python train.py --d_model=384 --d_shared_expert=64 --router_score="softmax" --balance_loss=0.00478 --n_groups=4 --batch_tokens=[32768, 65536, 98304]
Below are experts of layer 6 (counted from 0) of a mixture-of-experts language model. Rows are named router (the router's row for the expert), gate (a neuron's input weights, with its number), up (a neuron's input weights, with its number) and show model dimensions 192-287. Each number is 128 + 24 x the weight over its row's rms, rounded and kept within 0 to 255. Numbers have three digits each.
Before each expert's rows: a language model's description of what the expert responds to; "mostly gets" lists some tokens that are sent to it at least half of the time. This comes from a sample of Wikipedia text that the model never trained on.

# expert 48
It responds to: Digits inside years and scores in tables, and later pieces of split surnames or species names, such as Israel-sson, So-ela.
mostly gets: "SI", "Sh", "Ch", " l"
router:106133158149117121121095150156130135125105134157126135159161118137116136093117117145081143108154127125108188132135098114147164166113092117113075115119131148125197139089130137139139138113135166098090124205139118125131162093149111107151129113127130140118086121120137132141139155106119125082
gate0:092131128130130177130128089137102067095156150127161111112113164111133146143111097156155128160113136080094110158094096159118135104124115124122132097173123134155090098153126158140152127115131138107128161160115094127131132109093121140125187108139119118136164076139126118126147133096095128078
up0:136114124118145147123112121200107081087170134132119087130147107140078127118139145103142106115149181113107116164153135184121183119116133150161102141156121105120104102106136136095130134152092139150135175116133101138122120111085105123150165088148107108155148121147120153099113169113116143089
gate1:145098078103120123111138156144132151153142128097142130123164197121076129098137153120139128080158099121139140168109122174103104159171140097122073127125106123134122115119111148143116120152114131132156107087129118108095119123112145129161154123123128086124160126135156110164110119131116119161
up1:079136129110132139150131117142148146146145130107115137136113146134102130081161153144098121104148088146149141157140116127121117122155111167109145103148071120139139146119087117127128126148124119146132113090133122123139109086133134149140130126143110091103175150128160162114125121116122121164
gate2:130127157137112163120123115127103123111138122098140142178132161140126114129117139119149123135138107072115164103073116149133101109127149156108122144149115147156097126147136098176139140120119161098093120145101122098109168110105111132112170068133132150123122130123139108102114140119102109122
up2:108130136127135148091139139131148157165126134180126125033139118126129147122117128135115137132154146134131133178135142135098137150108121119151146123150146089120117175100091151114140148129117123137143142105106109151126099122126129120134138121120133097133146135134127109124123118167159162157
gate3:101092102135100104173122131137167131176128130147117181118164099091138122162145086116178129097151133131128095147107139115096119141154134113123144078122124150135165103161113148139109130120140138161132119100139106137129179169121167157140131116159126077122131102164113114134119087139096121124
up3:150161142107145102107121163114146185085108118099101105145115132121124131111138126128071117127091157122151099125111122112114139086145172110140135145114124110113160137137109142091115122158109132135134140127157145125150132118141139125128092158133111185148103147157112107145135109130131120149
gate4:134120116138152097157117128088134091123122130137139138159148102156138137148153112132146125172103101106140075109138122117128137109170182142148144147116101159150103108146141104101140118122144155110136090149162141156092170101144126117141098122155123156150175121133117159174106071124124128119
up4:165098125131136110129145170100136103137125098165134113138179127154181123142148131108118122134113125128099118143126139108156132154114165113124121121123102104137151090083129085144155116135135138093130126144155141143140104065152134146160116186116140164119163091169086092123138143071157141085
gate5:147144157110141152091126136129082158117125137124112136138124145129117121100099122126135165133139162123106138123109148096112152138131151117133119136127146154129139164110141133131116123120111141127129118124156123143128153111135129132123157108045125169143156121143135168114161166149103083181
up5:092119116142144112150156109091114107132106128140141133104110134126145141155145110132120111141141129122126124126129119140162130127107150130129110128106152119139083128129137080132135136127128111113094146130155126097134107166097113132165126107182136158129059136109148125131099121116111146116
gate6:108140158152123075186126093131169088146146134127131149089098096117148142142140119117134128150157096117076112112131143090145133095140127134135150109160150134137126082121166129137123135128135139093128115171147117114148087098117138146163173164114116164116133146157098116137118114152189126079
up6:109100085126100182093122168114120139136123120146111129144154156174117132105104117164130139119133200152158108159142129200103097113112122153117119129158083145146125127138111122139148147105149118138129113094143117128096151146100106120116077100145140099143129114146167132157149154130108134150
gate7:103098096163107138161168111145136090140106177134125160125097103125113140110126092173202129164104110103162161113137095145164136142119107131109134117133151130118077137181166113140135147118140166064120155139079129133132140135131107062141133110124141152147107064096170129171139102117138111118
up7:102118124153118117168166108155149099152119150126113140119096084130129123117141131123185131175090106112130156102144124126148149124079125092155093121128161125090077158168169102139133134137119170091090148144128133151144164143157095110131138083145128169162114073089160126159122092129111123150
gate8:126139106127118178111133062115098110098129105171124110136137108117165154122117072152106149102130081148133154155170120107116118129140133114103116106147128119177115100163154166141135118111148127121126100124068091129111132123145138144198140121084124125123172113163135090137144141143167109106
up8:129082135154128106180146158145143132179118161088165154102119171135120119159103179138159128164141136102135116127122115155161116118128090173118174120162166149071113150098116123150152153109112136108134133139175127102153134121108114135044115147167149142130109125114137132152125133110128110146
gate9:130153102138116152140142060166143120117107149150141096121132113094126150184112114142161150115140073161126106126179167134123105141158111099113178121093129147136145096135178168122142157105164161112141138120083100116110156155128146147155118132125133103100125142120115116181139138147146126145
up9:124162125106146144123112078167139154103095110174139107146175120109124117164106122118110124113110100141165100104161149130107126140159110103142166153108122153126167109121152151113109131150135129113156150130090118144124139168138114160165079132131107101089142140122110150153112146151119143151
gate10:119167100140121154169126120101128123167149118135115119154129107124114164115137113127161150134159117149089109134103141175122107142152152133143158107101139156102086113156153115106126134112149084159118108113173131096161136100106198104191191122168141134098175185111133139114123129116101121177
up10:125091148128131121073126124172112108087122156124136139114138130125115107117130132143120135116106144084219131143134129100135143123107127153107132149136125124150152123158087164153148130114101159075141136132095131137129128111115098185098122136142131128123154124144127108167125138135153116085
gate11:150119136120139156105136173130089156132130110105126182165132147140114126169096154145129124150093129136104141134096117076128111118117116108124119154070082152163106125153141124111121117119117096152165088142139163119155148093153114121146096189129123123120182177131114161119115123150172140124
up11:127129123141138112125115093106104095075090153154119091117110115115130140093131097146093148178174131100123100091101131155127192132147157135137127127140155105088133138127139085129113141155122135088086179148125131121123135174120109140150155124136124182152088081122136120118131144149101115114
gate12:157086109147121120116142147107150120111091114102127125167159140104091133159076126143163140151151114124128125124121096152134170158142134162123124116113147135117129148116154068133153123095142116110167150119099116106085117122142129091186116152126162131151103088145138182147178166152145092106
up12:206130122132151166112122167098107173122125099151137121131156148128149105153103120099096124110128139164131117122151139135110115192121076117128111172129163132176140158118134125120125140156116126147135164122118147117113150139125130124114114111099106119159117127125114148105127152121101112172
gate13:118164123150116113107192111113095069109096139140115100041082126136131124118113103142150141135165080136118143115151129165188119108148131118131113119151181122136078159146125160120116134107121177062091119132105128108111155125121110115141117109137145114132087066112172103158127126108119131112
up13:120184129124140102095164131137122092096095110143094090075114103151110083099137146102130115120126113119144156090153150139190132126131158102169103142146160096097102164126120138091085096144103167091094150104135151143112145139136084089122116110162114122160078090103140123145100116101105155135
gate14:126139117135123150077148132112110117099123111136095138168140155139159130109130109117096147076113130151112112128123159162108140145106124138119121160137138133144180183114121070148132145145121086153127117073151108120125081172118104119121116116102144129143137109122092136089150133117142088131
up14:072126129140120129145160098148107124109137140146132082111071060134132149109111089165105131126118139110114135151123146130135132159116099135111133107145093114121129134170156162114128120125159148138108123093106136163151100135119107138107120118158122160104183115134142146151126093152102153135
gate15:160155115133131144135143158084090139099132115088180159095140177127105126160090112123128145095079164089158106102115109093132131130097138136137115145103106108171112133113108152109117140090112105137106132158149122109149141097167135104153136140114130116129145125185120069133180105116127117116
up15:094104127151120067125126089123127113140128141138101131141127121132120131118154148133128113167176130159095154152129150135057140129136127127122147124147161113097154134108143125175130146139137153122134106125109121126109169134091114124087128141131141112120098161088113162109096162148157151135
gate16:137113107131146149140098116111113121176139151111123150117135200072156143151090161137130128098138119129132116149132106118166122155123099148112096106145105158157125142141124148115133150134139124134183169124098107137122136147118167140157120104156151064138170094108145153109124142179115122162
up16:127142126145113124097152122148137107087099136124152127108108045136109128109159085137143122149153147123121129127143113148117138112167130119138134136110124120092075162127142108157129146118145119105078125106166127105175126101099106148126172134110121179123100115130147093146129104107112107136
gate17:152155136111133139105133145108098134114142089138115104133180186150133110167124162106100153137114123133157127082140128120158155125143134123142134159106126131171115148088131099130125112137116121140151116125110123099114061080168123134103120158139122107134131140104113134137144127107134120132
up17:108096131120118147165104118125107124147124144148152135122169096083139129115118155124157113083104109142117109140156134139152125163165110083123130115113101133133117135151096117137136133140136156157166153097095118163107137153159155124126114120133108070112186091101115117125101115130120173120
gate18:131105117122128137145150179110124118109063126143143135110144128121142134117120110112112134098092119147120095124154129136130154155104110077140112130114119116099112135125111167150117121144122163147127161111083104129121140139137111117106103124115128079126159120082123099129129117103141118128
up18:205124143129130122097185145108127146109127122142134115091140178121109108161119184111102126128109131137122111150126120093098114127135119150116145123107116126134172103095084125139144122121133072110144107119155138126118121093112107118152157126149123123136120153131133080117153159180100142141
gate19:087122111136122109119123130136148102122123117181104168126134151117118132166170071121101123112126098138158108107150138137125144067154145122141119118077088119149156112124125126110112136128139124119116089095130130096075153131161172136154125161149141068108124172112138141127098110124102139125
up19:147142152113123168138134130124111141137093152124126077131129086138129144076097154125160123145150137114080129136145151136132157194119094178120140127155152147107140115131134112137131144146117147142151143160111124152179127132110105114114146091125111154166138124154160099120154153144121121134
gate20:155149111155153131070155138121158126104085129119121120098104111154129120098095149133114146149105148103133094102196119089136138113138174121151094165062159117171070152188071117093111125133133163108127111135094151157173167094139097114123116139125156153142100084103129113147166114124134126123
up20:130119104124120114160100145144092148178127120072128118130166149069116156131149095133148095145178103164129130170098143147139113117128105155140191102148118137108141115084168122149150137123125114156110132157135082101099119116109164134142136122108107092152150161122135128110123199115114124123
gate21:086113136151118109142130123126150121155130125116141172080142160104123121141132149122168101156093160109081125120097121084116143126124152159117107121124137168186099121180134145131126120127108188105125126207155147143135125105132146186145147103157124158130133141191093118098127120108159144190
up21:162136132144125188101125129127132110135126133112113135195181122152128147112134149112130121145074096135150134132111116083145112135136099163144133106141139178145146124135145118132141098125120138126128087142118123121133122095082170148185139148157160129088159178152134128119133171124114127157
gate22:138074166152126142135138122122089129115144183142134144078131153140138154162125129123159138152187129099097165149083096176129099112099143138117179113140149132129109097138142142128139130108143156133066152134138127125138125133121137129180163095141137121120145112159145122119126172124146128116
up22:135144100137105114135111110132128126172112105105151122181125127146150145105122109156105156126112126154143086139147161111144118106157111150117091126119138137140129136115104160161127144106143094121165090104132116102101163107109117161084071143103136122125109159137140131113146089160159099120
gate23:091153131165125095137153129134161129128119146099133129098137123168150129120122105136128129126146117142120097131141115130150164104133114162125131079173170153123109125113094142136140130102141111117132092104087129118112134115152155117157121184143142131107106142101136159150140138137135138108
up23:141092154131083135123127113148088101152123165109177171109141162117121152147104180128112149149128137128132134135083096121149111114134120137103137124095105138176148122168118111176151161119123146115089117133154105115130121182104082142124150099136153111169153115152145124167160111132099098147
gate24:131131122153113146113126173146124078139110122108095100083126127152144112214137131122133124150088126124133027147107145139095099134152134160123140127110158124162118099154138111149133127109134080139122142162158156122131165180123077117147118123095139134092105126155120148141138174143142142082
up24:119144133117159128108107148121110154132139108130082105105099149155154105172167149093120118137079136122130079125112156089105119144155133146144119139098161136153155115139116110126109096141111101157139120141140174133109144157153098145138082154121120126139132108146115150136127162094094144094
gate25:163104131153113149088120126157116120065108164122151105105136095121110133141111163148089134201122158162130117137108086135101156135138104144136136120159120156108141118168153087123126120116105099110093141158129129111115150161119125093165122106138152122114139087136119106138156161183069107152
up25:100126112175082145113112104132123152207102187147086181128124119138109155119112116152133167146126100164137171156094104076115141195115140133107165089101121151137150129166134132155154138088153116134121094137111116119072131152149143110120106117131153095127177136154160122150122119145115135169
gate26:093129163147110113134152120144088094111053126103123153145077177133146124156103116125132147112144118147146146125154105159173141088121115130116131115168172140148126123114110192117141119106140146088076141103099128119115127129108132108115092149080128110164097097147143138172110140155171135116
up26:138091117153113168140119129101129123146181141144152117113142088109149147118128099159148152165150129109089100161122129123087104131102123152101128129124094147137103114144161122162153164107133109141158086176133100110145125129125135163151167142135150153100152130145150093131173145105115089117
gate27:153148141134153160101127131079110171095108110154115129157154158160140143170120106145107127127087119155173089099150130152128117133129147117132103138094106142115137102084165134136087109125137078099197111133123130083067154097155143143148104101127145081078159161129114133119132125079126128091
up27:158091089107138117118095144128111114147122104140125110147122133128112120145161134133115094082136123122190088081152135129155064110121084150107168116117143155076102102100157142137121115099104110115152119152143115095062178122106138142129142132124133133121093148137119130125092132114137131076
gate28:112144101154146140123155092160168173092134122141110139120147160168132130133138097151119124148132149138123142163138114108148136148150125169110123136123185108136148142124164149132133115142145136107139138118141108111145109099144164105118157184121159090111136146127147101122148176118159132100
up28:083168094098142090127105142189147127060110126105110129160130086117100110107137107115112111122127149133194164141145133155147130105168144102136144144126136148127162152132107154092111122140123123147163131091133162150129104080137125093163123150137131164162148141144137136137134153109116146158
gate29:113112095144121108172134176171139142114122115146120157132092089068155115099097133135131147140070113116132099147106102095118103151168126116128087158088110127154105170175133117128110129127123113088156126144110150147114121125130078121101130144116123172139166072154121142159131099112120125114
up29:114096114137112111139131112166143123125129134114128151094117123129151123108087143109118145145113109178156114124155121119124151172180112146132127143121143144169167120187166073145135138138130148103148134153101133136136130134111136125112163134097123162116138080163107122163132134150134129114
gate30:098142144143129129130115071138122142070144154102129108147154119154098140141098134145132131184148131133131153141151127166166117117144122114127174108143149158161158112153161146105130135139153107102112146141127119140116122112127191144132148172099149141093139112179123151150136140111149135133
up30:093118164128128101149114127112134127187135124151140140117118091127142129105155115111144140106082123144097102148121153142094137140073114095124116130178129137132111096138168164166165135117140137135086110127106110147110109123157144184061123107176114100106145100108125113156107112109115119108
gate31:110150125113112129143122131157130078146098154131124087130109149144070104131146121125127125151098091114175119158108115172119111110122143122132128150148122100102133103155162125085122120125138134132109158131097133128115152126151090098083136084114124125097151088117173122137132081134077127108
up31:151151168115141095099131166105119151081124098131154174105140147141128135102159108151077128110155109138146121135128136074127153112161166113129145152115113143157116188056123135137109127124090092145132084115148121115112112114134109143137165166128105122125137140141135097089134122134132095147